{
  "n_layer": 8,
  "d_shared_expert": 0,
  "moe_layers": [0, 2, 4, 6],
  "router_score": "softmax",
  "balance_loss": 0.00289,
  "tie_embeddings": false,
  "beta2": 0.95,
  "train_tokens": 978500000,
  "dataset": "wikipedia_en"
}
Below are experts of layer 2 (counted from 0) of a mixture-of-experts language model. Rows are named router (the router's row for the expert), down (a neuron's output weights, with its number) and show model dimensions 0-255. Each number is 200 + 20 x the weight over its row's rms, rounded and kept within 0 to 999.
After each expert's rows: "raises" lists some tokens whose logits its average output raises strongly, later layers aside; "comes before" lists some tokens at least twice as common just after its tokens as in all text. This comes from a sample of Wikipedia text that the model never trained on. Tokens count by the router's weight.

# expert 55
router,205,239,195,171,201,217,201,196,220,174,176,207,170,174,192,202,191,191,206,192,204,205,154,219,158,221,227,207,191,211,189,223,196,214,189,199,201,238,213,196,195,202,187,168,207,155,175,207,222,226,192,205,205,195,191,162,215,190,224,181,179,199,244,189,212,221,153,209,201,182,159,190,204,232,198,200,194,215,232,153,201,216,214,174,214,210,192,180,213,203,195,189,212,197,231,174,199,189,198,212,171,166,224,202,191,199,213,192,221,176,210,201,200,200,202,184,208,211,207,247,176,201,165,220,210,188,250,209,209,203,229,223,180,195,221,203,236,179,169,203,196,193,143,204,211,223,155,183,219,186,213,173,219,242,161,173,213,184,222,212,213,209,202,221,218,209,193,174,185,201,174,204,208,233,200,195,183,149,199,229,199,203,204,203,191,203,192,140,201,197,205,184,221,182,225,159,200,203,243,194,214,222,186,205,228,219,192,216,176,207,206,196,207,191,203,187,195,214,198,198,200,195,178,207,204,162,182,184,217,209,247,186,215,216,210,165,198,203,180,182,205,170,173,220,213,195,227,209,173,177,190,178,181,208,197,201
down0,166,194,185,199,184,189,175,193,181,211,153,178,198,191,192,165,241,193,224,192,183,181,205,191,205,165,168,223,206,208,209,195,204,187,206,223,200,226,212,219,216,211,219,230,177,204,198,197,180,209,201,205,181,142,214,183,231,190,179,204,175,177,206,203,211,177,202,194,173,177,205,187,193,177,206,204,223,221,218,180,241,181,209,181,175,189,193,200,181,179,212,213,214,199,201,195,203,200,194,212,201,174,242,191,204,205,174,198,228,148,200,191,244,217,231,224,202,221,226,205,224,200,184,191,195,183,226,185,155,177,172,194,185,174,197,235,212,166,199,179,219,238,210,200,222,215,207,189,197,218,221,197,179,152,199,188,203,219,206,203,205,192,208,209,198,183,189,192,216,202,201,199,214,182,233,173,201,205,247,237,193,206,183,210,179,223,201,176,225,229,194,183,221,195,222,174,234,172,226,215,213,198,195,193,178,212,147,204,163,227,186,211,234,246,207,212,175,190,194,197,222,192,202,183,162,217,181,178,186,209,237,234,184,211,185,197,197,213,206,171,169,172,184,181,205,233,223,197,194,182,198,233,162,205,183,205
down1,210,179,219,212,203,212,162,215,180,214,210,203,182,217,182,218,188,162,194,187,183,199,207,231,203,207,210,184,245,231,204,153,187,240,188,164,191,203,206,215,179,184,228,178,210,200,199,176,215,182,216,175,196,214,199,180,182,197,169,229,193,181,180,167,184,197,199,226,203,192,190,227,157,202,173,222,201,206,213,167,214,186,215,167,189,190,221,184,188,185,195,203,217,202,159,173,209,189,167,235,219,231,189,157,157,208,173,201,189,251,212,195,238,218,191,209,175,175,198,195,204,200,178,204,207,153,172,184,204,179,159,181,224,195,223,206,215,201,169,213,176,207,195,241,217,180,197,182,195,184,158,224,197,197,224,231,176,194,185,212,210,217,210,185,174,207,193,202,200,212,217,199,181,185,215,219,194,194,203,189,210,209,189,212,198,225,216,176,186,177,220,171,220,198,196,229,193,231,208,164,243,188,208,212,206,190,197,195,170,183,187,203,200,196,195,235,205,175,164,201,180,198,203,213,201,187,220,200,211,205,150,216,206,183,194,186,164,187,227,190,172,245,213,218,206,208,194,161,199,158,170,193,209,205,213,201
raises: "\")", ")", "),", "\"", "oul", " and"
comes before: " |", "%", "°", ".", "3", "8"

# expert 19
router,157,187,208,189,213,187,230,191,177,188,186,191,183,194,193,201,194,162,224,200,186,235,180,185,201,173,232,188,219,188,179,223,206,234,213,198,197,236,217,197,175,222,165,204,199,189,202,230,207,214,232,236,216,228,171,169,184,213,206,195,190,203,215,207,214,237,193,213,210,190,191,177,215,182,191,204,223,189,203,149,221,212,191,199,193,202,201,219,208,188,184,202,215,188,195,166,163,200,189,190,177,206,191,230,170,190,212,225,184,173,222,190,257,201,183,208,232,242,190,213,149,188,200,210,213,164,208,203,223,205,186,203,219,208,162,224,209,222,220,215,187,207,185,156,201,205,201,192,213,193,244,204,176,214,208,211,186,168,192,211,236,204,187,178,201,202,211,224,203,214,238,228,173,230,203,207,206,218,181,222,200,200,197,207,208,179,211,170,211,223,194,182,229,186,204,162,200,177,228,220,162,208,181,192,203,240,195,149,194,235,209,187,191,222,216,192,194,224,181,200,231,170,219,192,192,183,192,221,218,211,197,216,176,196,173,197,194,217,199,169,193,205,167,192,246,206,220,193,149,177,186,229,209,185,188,202
down0,208,218,210,183,188,212,198,229,195,185,204,237,167,197,175,191,178,211,175,215,174,183,208,171,217,192,225,180,207,179,232,199,160,202,194,216,227,161,207,226,222,226,220,160,217,226,256,201,206,212,230,214,175,187,205,194,198,214,198,194,234,191,178,191,219,195,179,225,208,206,222,209,210,183,224,203,201,210,231,205,228,190,218,200,221,215,189,209,203,235,175,193,165,212,207,207,173,163,232,228,195,183,171,203,184,203,188,235,213,168,219,167,212,230,194,202,201,202,174,214,218,202,220,241,209,188,205,200,203,204,192,167,193,185,199,195,185,191,210,195,216,178,185,188,209,151,186,195,156,195,199,171,184,211,211,209,201,240,197,166,164,205,188,193,187,185,230,189,202,153,199,188,199,228,207,157,215,192,206,163,202,194,175,219,215,211,182,196,203,184,187,213,237,222,182,218,203,193,223,212,158,191,175,199,217,245,208,187,211,202,231,173,205,220,210,186,208,201,210,170,178,200,222,199,177,222,212,214,213,174,188,197,194,227,204,193,246,176,191,142,201,203,190,186,203,213,210,180,203,226,205,176,195,166,171,178
down1,154,190,182,188,205,188,238,218,177,200,196,206,171,212,199,172,238,223,199,206,224,186,160,182,180,178,216,171,184,186,212,169,189,210,207,242,217,191,212,243,171,208,203,206,163,198,201,207,220,171,211,250,231,194,207,197,188,218,197,199,209,219,217,196,234,229,182,194,178,188,219,196,192,199,206,191,197,167,192,212,203,136,191,198,155,195,210,188,206,212,190,200,199,196,229,220,190,188,190,207,214,204,180,195,200,191,193,223,193,219,222,188,185,159,211,194,220,165,196,220,176,200,190,202,147,199,238,222,208,184,242,209,193,205,188,171,207,214,199,215,232,216,163,208,188,227,213,231,216,210,156,203,200,213,217,158,210,222,204,181,208,184,191,199,219,208,190,169,198,212,195,240,208,196,215,213,151,175,205,204,187,205,164,199,177,166,219,224,210,204,189,187,184,201,200,199,163,174,172,230,202,222,187,189,183,208,176,190,210,161,214,197,170,187,192,187,203,174,184,204,209,175,192,185,189,201,161,189,174,212,207,175,168,160,184,191,195,195,168,195,213,210,206,195,171,222,223,220,158,202,208,182,205,207,183,186
raises: ",", ";", "\n"
comes before: ",", ".", " of", " and", " in", " ("

# expert 94
router,222,223,187,207,212,222,174,164,242,174,214,213,193,192,180,205,178,195,206,200,216,210,177,187,181,206,176,189,183,200,193,197,202,197,213,224,206,197,234,189,246,214,173,218,200,200,201,180,193,180,205,158,186,222,234,225,215,184,207,209,188,180,188,181,244,219,201,201,182,196,162,220,186,191,177,177,199,185,241,204,199,225,180,182,218,201,186,177,192,229,204,195,197,218,196,169,172,215,220,221,173,157,220,190,229,189,223,173,207,230,196,211,172,216,161,172,193,167,169,183,184,191,201,213,214,200,232,161,211,231,167,226,177,237,178,210,205,199,186,203,218,188,193,205,241,207,195,203,194,204,186,188,210,175,203,165,194,222,211,180,211,209,215,179,198,226,185,183,150,209,202,173,204,235,202,186,228,193,235,223,181,214,215,173,226,217,176,243,176,195,224,177,230,223,220,205,167,215,209,219,215,213,181,195,225,197,225,188,215,226,161,215,194,203,217,200,171,181,187,192,193,194,197,225,229,149,208,208,223,213,211,203,208,215,191,217,231,201,218,213,205,175,165,197,180,207,178,232,228,206,208,223,207,202,198,222
down0,197,172,202,193,205,207,224,192,202,193,174,174,241,187,197,187,200,192,180,216,195,198,212,224,226,192,171,183,176,232,218,221,196,205,180,192,207,161,246,221,210,203,184,173,204,203,203,209,228,182,140,210,210,191,230,241,217,199,203,218,177,211,182,167,212,207,199,199,211,182,186,172,205,198,186,217,192,213,235,188,234,201,191,210,175,171,190,181,226,152,190,242,188,165,202,200,209,176,231,213,211,201,183,215,173,221,206,197,196,196,185,145,164,200,199,201,213,171,186,233,185,249,181,213,207,219,184,216,190,187,199,181,200,197,218,225,172,192,192,201,173,180,218,159,210,175,215,210,240,214,155,207,198,191,186,187,232,222,189,189,165,195,186,183,210,191,203,209,199,191,188,174,208,215,165,187,247,182,220,197,178,196,203,215,177,215,200,190,190,194,199,204,238,220,176,180,179,210,203,180,213,160,165,208,214,247,198,208,205,208,255,176,200,174,214,218,216,183,200,203,222,184,170,183,200,181,210,201,189,183,174,218,167,216,180,231,193,191,206,234,210,195,208,207,223,212,194,230,187,195,183,223,210,212,198,183
down1,211,198,194,173,185,168,191,192,194,176,208,188,176,172,185,184,175,178,175,247,191,250,207,214,198,182,224,193,184,201,202,196,167,203,211,219,233,190,192,187,201,173,199,191,176,188,207,181,203,159,207,238,186,213,204,193,175,186,187,227,219,202,174,213,207,220,186,187,204,190,217,203,213,186,206,219,184,196,181,212,205,188,228,192,152,178,197,200,220,167,181,203,171,197,230,183,198,192,196,213,203,199,157,213,168,197,230,190,187,191,202,226,241,219,197,220,183,169,218,229,200,180,219,239,216,207,225,193,228,206,191,206,191,192,215,209,232,266,190,169,200,171,205,207,195,179,199,200,169,190,208,222,212,153,210,188,199,179,178,211,198,199,198,169,206,183,200,192,227,214,175,245,209,220,200,203,202,191,214,237,200,211,191,177,207,187,214,199,194,221,192,231,196,193,194,183,207,199,194,203,168,207,227,197,196,192,220,191,222,184,188,230,178,203,182,173,211,196,220,229,177,146,198,187,183,204,162,210,222,167,181,230,170,205,228,203,210,209,178,214,238,177,209,224,212,152,246,211,216,158,189,169,197,183,178,184
raises: "cha", "Population", "ext", "ault"
comes before: "9", "8", "7", " |", "6", "0"

# expert 112
router,232,211,192,225,182,213,206,182,220,165,221,208,204,199,214,199,185,188,190,191,187,224,184,226,185,236,207,200,173,196,170,208,202,212,210,233,215,166,198,219,198,221,195,206,196,210,181,182,209,192,255,190,183,187,205,195,217,180,222,209,230,193,172,182,219,227,203,228,165,238,184,183,195,225,184,195,219,215,233,194,163,180,175,167,204,218,203,209,199,169,206,193,220,220,189,187,179,209,172,203,201,188,230,195,195,200,226,192,214,242,235,179,190,210,199,155,211,194,186,216,180,158,190,216,200,207,202,172,182,225,175,215,180,231,198,172,213,192,165,194,175,192,158,233,211,172,232,228,191,193,222,198,230,192,203,216,237,221,166,243,212,222,223,194,221,249,227,189,170,191,186,160,202,208,212,191,152,229,241,190,193,208,195,197,199,215,162,193,193,201,175,178,179,196,215,196,189,238,174,210,222,214,184,203,225,220,202,210,197,224,209,196,204,207,214,198,195,181,178,188,203,230,186,219,227,173,199,243,208,220,198,204,231,212,243,197,210,199,185,219,211,175,188,224,170,214,215,204,208,195,214,202,184,212,205,194
down0,198,162,206,231,199,201,162,196,192,200,217,208,194,203,186,204,172,199,201,136,189,242,235,186,234,218,223,175,188,168,207,184,212,237,204,185,192,198,232,184,184,228,181,222,230,194,213,240,192,193,173,201,224,203,207,200,252,216,234,185,209,186,223,215,186,205,200,210,187,217,197,191,199,210,217,207,211,181,208,166,208,198,189,172,168,181,192,183,209,189,201,195,196,182,187,197,188,196,204,151,198,189,206,226,195,198,195,199,202,208,196,203,200,216,241,201,197,212,175,270,176,195,191,234,200,183,184,199,199,215,219,192,202,192,198,159,217,158,214,257,190,222,201,191,175,223,183,191,197,189,230,192,209,196,223,211,195,193,202,189,226,200,178,189,224,165,188,210,199,185,190,175,223,201,211,211,204,180,193,206,234,218,167,225,206,224,223,188,234,204,227,224,204,190,223,201,228,205,249,221,198,197,166,181,176,193,146,197,211,171,202,187,203,214,165,188,164,188,213,173,225,210,172,195,185,225,199,194,182,169,188,177,184,196,153,230,192,177,190,168,185,185,202,210,198,191,213,179,186,199,206,197,190,202,222,205
down1,199,180,146,194,185,178,206,178,196,194,204,178,169,166,224,204,197,158,184,171,210,226,208,179,208,237,199,205,219,231,198,194,215,238,183,229,206,203,189,183,200,201,189,215,215,177,189,188,185,189,202,201,222,225,238,183,185,222,206,220,238,238,214,189,211,186,168,218,211,193,176,204,174,227,202,200,200,162,177,182,224,188,185,233,190,172,224,201,183,204,231,173,226,236,201,205,218,189,203,211,218,219,181,162,219,200,192,195,201,219,216,202,211,152,177,228,226,195,238,196,181,195,216,180,223,179,213,192,209,180,219,188,157,217,175,219,177,222,208,206,209,174,191,208,199,188,237,211,206,183,224,190,175,215,166,173,195,170,169,211,196,219,204,194,186,183,187,211,193,199,189,181,205,204,194,209,214,230,220,191,234,206,183,213,183,186,191,198,208,176,214,238,222,228,210,200,189,203,177,219,204,169,213,218,207,179,204,197,165,195,232,179,182,237,227,183,217,188,181,204,222,184,228,193,213,225,205,197,235,210,186,198,206,222,238,218,175,178,206,162,203,178,239,200,214,192,174,173,187,222,225,169,196,224,153,208
raises: "th", "sis", "tic", "ged", "\")"
comes before: " |", "0", "9", "8", ".", "7"

# expert 75
router,232,207,191,221,195,181,227,166,189,185,244,202,214,185,220,207,195,193,199,198,156,200,185,216,196,233,189,189,182,194,196,206,194,221,213,191,218,130,216,196,209,214,173,200,179,232,197,179,228,189,246,205,212,206,223,181,205,209,234,204,233,202,178,179,199,212,187,236,183,212,202,193,228,183,178,211,212,201,210,204,185,189,206,189,201,214,200,207,223,177,217,198,198,211,171,176,171,190,177,201,219,218,248,189,186,212,231,194,186,208,210,165,188,209,195,168,200,190,181,219,189,159,185,230,197,188,202,157,183,228,186,199,155,221,186,187,198,175,198,200,192,191,150,228,199,223,242,230,197,190,231,214,180,210,198,223,228,201,157,206,209,206,222,205,203,242,195,192,197,190,187,148,189,210,208,163,174,223,245,210,215,225,203,200,198,216,182,213,215,202,189,173,197,186,213,189,201,239,198,198,211,212,186,172,218,210,184,214,180,223,216,200,230,194,205,210,225,164,193,201,207,198,192,191,229,210,227,207,204,218,180,181,252,228,232,221,205,186,173,215,217,200,188,225,186,203,221,171,197,228,215,203,168,191,215,190
down0,202,209,201,209,155,198,200,203,219,201,178,234,200,204,159,197,231,242,206,251,207,200,202,174,242,195,231,205,159,203,239,193,196,213,202,206,182,238,195,205,227,225,210,237,226,177,216,187,208,173,208,190,200,201,197,204,190,213,169,194,197,181,224,210,208,163,205,215,210,192,180,154,183,179,198,201,209,216,206,221,202,212,195,193,178,175,184,193,197,180,197,206,158,176,221,213,182,245,223,175,221,236,198,176,157,155,192,189,196,184,206,191,190,172,212,235,218,207,222,167,191,188,195,171,203,180,194,210,221,199,222,220,189,232,237,210,177,236,179,169,182,245,224,223,240,184,166,185,192,200,232,204,217,178,237,216,214,168,211,195,212,185,171,215,193,209,210,159,218,201,207,229,172,184,220,182,202,178,200,190,200,196,201,218,195,179,215,236,176,179,205,179,204,219,227,205,232,198,204,210,159,191,216,214,206,194,198,222,209,187,210,207,209,215,199,200,153,160,195,214,189,233,199,217,190,187,217,205,181,177,199,187,188,198,189,202,217,187,174,190,195,205,196,199,185,218,172,194,186,194,227,186,197,196,181,181
down1,249,224,164,194,185,222,212,202,215,210,207,185,181,234,195,196,193,217,219,198,193,183,225,211,204,181,167,231,202,231,225,220,218,177,192,178,196,187,202,214,242,195,198,180,176,230,190,222,172,212,204,224,195,188,204,203,173,173,197,202,214,188,188,204,173,197,192,226,200,226,197,196,197,203,206,205,226,260,209,183,226,189,213,166,248,229,170,220,241,200,177,216,178,197,198,204,183,243,176,200,201,201,243,218,198,186,218,201,220,212,190,213,195,209,191,205,223,185,183,204,189,177,217,220,250,161,183,232,184,186,217,189,182,189,235,226,159,220,192,199,215,167,211,186,203,218,214,230,182,212,163,177,165,244,198,218,198,207,211,217,208,208,164,206,213,231,227,221,199,170,211,170,181,159,242,205,206,178,225,193,186,209,198,208,218,207,190,219,195,203,185,224,233,205,175,208,180,217,232,182,196,221,188,204,199,177,178,178,199,209,208,194,186,219,195,195,206,206,235,200,232,185,207,209,197,223,248,217,198,203,223,196,217,201,171,185,181,201,188,204,207,198,222,218,195,219,220,169,199,230,200,186,197,163,229,179
raises: "th", " feet", "ness", " Creek", "|---|---|---|---"
comes before: "0", " |", "8", "9", "7", "4"

# expert 93
router,199,209,185,217,212,176,217,191,236,234,196,208,209,222,197,215,192,247,177,221,220,158,207,197,184,188,185,207,180,184,202,180,185,191,169,214,173,189,167,212,190,164,207,238,213,185,215,188,156,208,175,170,151,199,225,248,213,204,198,189,173,215,195,220,201,175,202,175,160,200,213,191,211,200,214,230,207,172,216,218,207,225,204,206,191,166,230,213,179,202,232,204,212,237,186,181,180,224,247,196,226,204,197,165,212,193,188,202,178,181,227,205,190,180,194,201,188,191,204,200,188,211,188,207,208,219,176,189,223,186,220,178,194,187,202,190,210,215,186,149,210,211,215,229,189,193,201,226,187,201,196,197,219,156,189,201,227,246,188,189,210,218,231,187,159,211,217,182,203,178,181,156,194,197,228,212,203,215,223,202,208,204,194,258,226,220,173,177,186,221,186,201,176,201,194,221,206,199,199,215,231,206,195,191,195,180,239,214,202,184,192,235,218,185,184,191,191,193,214,174,211,221,196,189,217,201,235,204,169,179,192,198,199,208,184,240,206,213,202,186,233,213,219,204,182,236,184,172,217,231,183,221,214,181,215,159
down0,201,217,155,175,189,166,159,238,198,241,169,204,189,164,233,205,208,215,201,184,166,211,183,193,251,161,193,227,210,224,228,172,183,212,195,241,212,201,182,215,211,223,177,238,210,206,233,248,176,170,237,214,185,201,216,214,198,206,219,173,203,246,202,174,230,186,149,190,230,199,181,201,206,187,218,203,181,190,162,175,206,221,187,192,246,191,197,211,193,167,185,173,186,195,193,178,203,200,178,191,170,200,201,187,195,226,176,233,179,216,206,189,213,221,205,193,229,203,197,182,209,204,223,206,219,175,197,232,217,214,191,196,196,190,203,221,186,187,192,197,171,210,225,203,203,235,207,198,203,198,189,204,206,168,204,204,165,192,181,196,192,198,201,187,182,217,170,200,193,206,194,184,214,203,207,195,245,161,228,215,229,203,253,205,194,193,214,228,205,252,221,213,233,205,186,179,182,188,218,202,199,199,183,210,211,178,187,195,189,220,206,160,164,189,202,208,209,163,214,221,202,189,191,182,229,168,218,187,179,201,192,182,192,224,187,182,188,186,176,185,215,222,188,194,209,211,194,193,227,183,217,207,198,201,210,202
down1,214,175,162,180,197,195,220,242,190,203,176,206,190,235,198,183,186,182,203,198,226,215,233,222,186,222,207,194,187,219,213,185,217,186,202,169,205,181,233,199,184,163,191,213,219,197,190,207,204,214,177,218,252,188,203,187,215,175,174,211,201,189,165,193,232,201,190,229,181,194,211,205,237,207,176,183,166,242,195,207,191,203,192,180,219,215,190,198,208,209,197,178,221,190,186,189,230,181,213,195,206,202,167,201,191,204,191,197,241,204,221,188,215,222,191,204,195,207,226,199,202,188,159,185,211,191,216,203,204,215,185,181,220,211,246,220,204,181,245,192,193,199,217,206,200,206,238,250,218,229,177,216,227,180,204,201,191,189,206,183,186,197,192,163,169,164,168,223,210,198,228,165,204,207,181,197,194,208,167,210,220,186,195,192,190,221,202,191,190,238,183,189,180,224,203,183,242,177,217,187,205,259,208,214,205,217,187,205,183,217,205,186,203,188,205,219,234,204,219,190,179,205,199,173,202,218,204,234,210,200,249,190,191,193,198,199,184,186,195,178,171,254,211,201,220,183,187,179,229,211,195,195,220,203,280,173
raises: " ", "2", ",", ".", "″", "\n"
comes before: " ", " of", "ion", " he", " War", " year"

# expert 62
router,217,185,192,209,204,162,233,214,179,167,192,193,176,230,221,209,230,212,195,225,212,229,218,234,220,184,196,245,204,204,211,207,213,215,174,220,189,199,191,195,181,205,195,209,166,218,174,201,183,219,213,207,229,209,206,193,173,198,205,209,184,220,191,197,218,204,172,194,227,186,233,208,186,168,224,207,175,217,223,156,233,204,185,184,196,234,169,220,222,207,199,189,203,217,164,211,226,234,171,229,219,231,204,243,208,207,206,203,166,198,215,206,219,201,169,181,194,208,199,204,191,191,212,229,206,205,227,155,187,177,189,216,183,223,173,191,176,231,199,196,173,192,160,189,196,199,205,183,175,218,197,158,178,178,228,243,193,207,224,211,216,168,216,157,190,166,212,226,208,215,212,188,210,202,214,249,211,209,211,224,180,177,177,172,215,192,239,179,213,200,187,212,188,192,190,201,208,153,194,176,177,203,177,209,160,214,218,174,214,226,203,194,216,219,204,199,170,220,160,193,209,168,191,199,194,163,209,180,234,199,202,174,176,199,185,188,205,207,219,170,200,206,196,195,220,222,195,180,204,173,201,215,240,201,200,204
down0,185,204,161,216,237,204,202,200,192,186,202,201,238,222,184,218,188,217,212,174,147,189,197,165,227,182,213,177,220,188,225,193,221,186,254,202,207,217,159,202,238,222,208,204,188,205,175,207,187,202,186,183,221,189,167,178,177,168,197,208,223,202,170,195,196,212,190,189,179,238,185,183,223,191,179,209,199,204,232,218,226,210,193,196,201,192,168,203,207,205,196,194,204,218,201,200,216,231,224,210,198,187,190,204,188,198,170,224,174,202,203,200,198,197,202,172,198,209,163,222,190,201,229,217,180,207,186,184,196,203,203,219,187,198,224,236,200,225,164,209,197,217,187,193,182,184,164,195,164,200,214,199,212,202,186,215,185,165,192,186,171,199,221,186,192,168,211,213,189,221,216,202,226,186,187,200,168,225,206,225,202,217,230,180,188,199,227,203,165,207,200,179,165,166,209,227,233,223,204,181,190,175,206,202,212,164,210,158,228,205,175,176,211,210,181,208,162,199,226,196,168,208,215,189,260,234,220,242,220,248,197,189,209,186,206,189,199,177,184,200,206,159,224,197,192,208,207,172,181,219,183,214,241,239,195,176
down1,211,195,193,165,231,173,139,228,181,187,232,202,188,220,190,222,188,189,221,205,232,234,171,198,157,166,192,188,212,220,196,191,178,196,237,218,202,183,197,191,198,225,170,203,214,203,158,219,224,224,192,188,169,215,193,160,203,159,174,218,201,227,231,223,206,199,188,208,205,202,207,202,191,184,196,179,200,210,212,220,234,182,216,147,223,198,197,244,220,222,174,205,218,181,204,231,194,188,186,229,168,203,204,194,183,220,206,212,208,204,177,206,189,182,227,197,203,189,193,225,200,192,236,220,182,223,185,203,196,178,185,195,216,211,188,178,158,182,190,182,213,198,225,204,219,218,220,193,205,212,180,204,193,174,186,205,249,193,211,209,215,192,227,197,232,231,250,181,180,193,199,221,177,202,203,205,199,164,196,211,179,219,194,195,205,214,247,201,235,193,194,206,192,207,199,207,174,174,185,244,178,216,172,203,184,195,217,211,175,213,207,222,213,192,205,192,168,204,178,151,224,180,150,184,220,217,198,196,184,213,178,184,199,213,209,178,223,230,188,217,213,188,185,197,200,191,187,187,208,196,187,185,182,257,197,204
raises: ")", ",", ";", " and", "-", " in"
comes before: ",", " of", ".", " to", " and", " in"

# expert 110
router,153,205,207,190,222,177,234,199,195,198,220,198,218,207,198,207,218,216,184,218,192,216,228,184,179,204,205,194,186,214,181,236,192,211,206,175,189,198,169,223,163,216,170,217,223,182,192,189,209,212,228,195,223,190,212,217,188,202,224,175,184,200,240,230,211,223,200,204,194,196,214,182,207,184,219,232,220,170,194,176,211,232,209,160,171,195,225,208,230,200,183,204,214,195,188,199,167,225,218,163,212,219,169,226,190,184,200,222,180,213,228,227,215,235,186,201,190,193,186,238,145,239,213,170,211,220,191,204,199,170,191,202,216,194,180,197,206,230,199,200,188,186,143,202,199,218,191,228,192,175,220,210,150,201,187,193,199,218,182,222,236,191,169,189,214,200,198,197,195,179,230,169,203,231,195,216,183,230,212,202,164,177,198,217,210,194,214,176,223,227,200,210,195,185,184,207,174,169,169,209,193,216,187,184,196,230,226,187,199,185,220,197,195,182,240,196,165,209,220,195,231,208,234,191,177,202,202,186,187,237,219,194,176,186,202,218,208,239,169,174,235,206,187,202,222,223,182,185,157,174,182,207,210,181,212,185
down0,229,180,189,211,195,228,161,164,176,172,206,178,182,188,207,200,209,222,193,169,159,168,213,208,207,196,203,213,219,191,196,180,178,174,182,193,233,218,205,170,193,212,211,242,180,175,230,190,217,160,197,219,214,210,168,215,221,185,201,182,227,221,193,206,207,202,201,178,233,193,223,209,192,162,190,201,206,218,203,183,194,208,203,208,203,201,196,218,210,182,211,202,210,163,211,165,182,230,222,174,221,172,214,178,146,195,214,202,189,154,239,203,215,236,203,202,182,204,188,166,170,217,197,215,211,177,181,210,189,212,200,187,211,185,199,214,177,171,223,179,211,191,214,191,218,163,232,190,187,196,213,222,218,210,211,215,210,232,221,185,201,174,229,237,213,189,201,204,208,214,219,246,192,206,194,203,211,204,222,186,228,187,160,196,178,222,208,171,226,182,200,158,199,191,217,224,197,210,230,189,178,208,203,217,202,212,170,221,200,241,209,208,202,229,174,251,179,219,206,180,216,237,200,198,231,153,201,218,186,204,178,189,197,183,177,215,208,203,201,174,192,172,201,187,173,218,194,230,212,191,209,201,190,145,208,206
down1,202,199,180,223,184,220,190,205,205,177,205,184,243,220,212,194,183,227,203,189,186,155,208,165,194,209,217,187,183,227,189,201,177,188,192,186,172,205,168,203,226,188,173,193,189,220,155,205,188,187,174,214,182,162,206,171,212,178,212,210,201,190,217,232,210,194,208,177,204,199,225,259,174,192,205,197,168,255,217,187,179,209,201,203,220,234,217,164,178,200,209,195,179,189,205,228,218,214,189,206,219,211,201,184,209,181,201,158,194,237,175,206,200,200,192,202,229,203,166,226,208,195,165,188,212,209,226,176,164,219,211,234,184,217,218,212,180,170,173,184,198,202,214,207,205,192,231,210,233,216,233,195,194,207,186,209,239,191,197,195,182,207,178,244,187,199,149,162,224,227,203,215,183,196,185,215,208,207,213,192,187,218,189,178,216,203,185,228,209,168,184,230,205,189,159,230,198,252,192,215,213,195,213,188,214,199,184,216,199,209,186,201,219,212,175,200,218,208,200,214,193,191,186,220,208,187,201,207,187,172,215,232,245,220,190,214,238,214,181,225,195,202,192,208,193,164,200,189,218,215,205,186,227,252,186,172
raises: ";", " by", " with", " into", " in", "-"
comes before: " of", ",", ".", " to", " and", " in"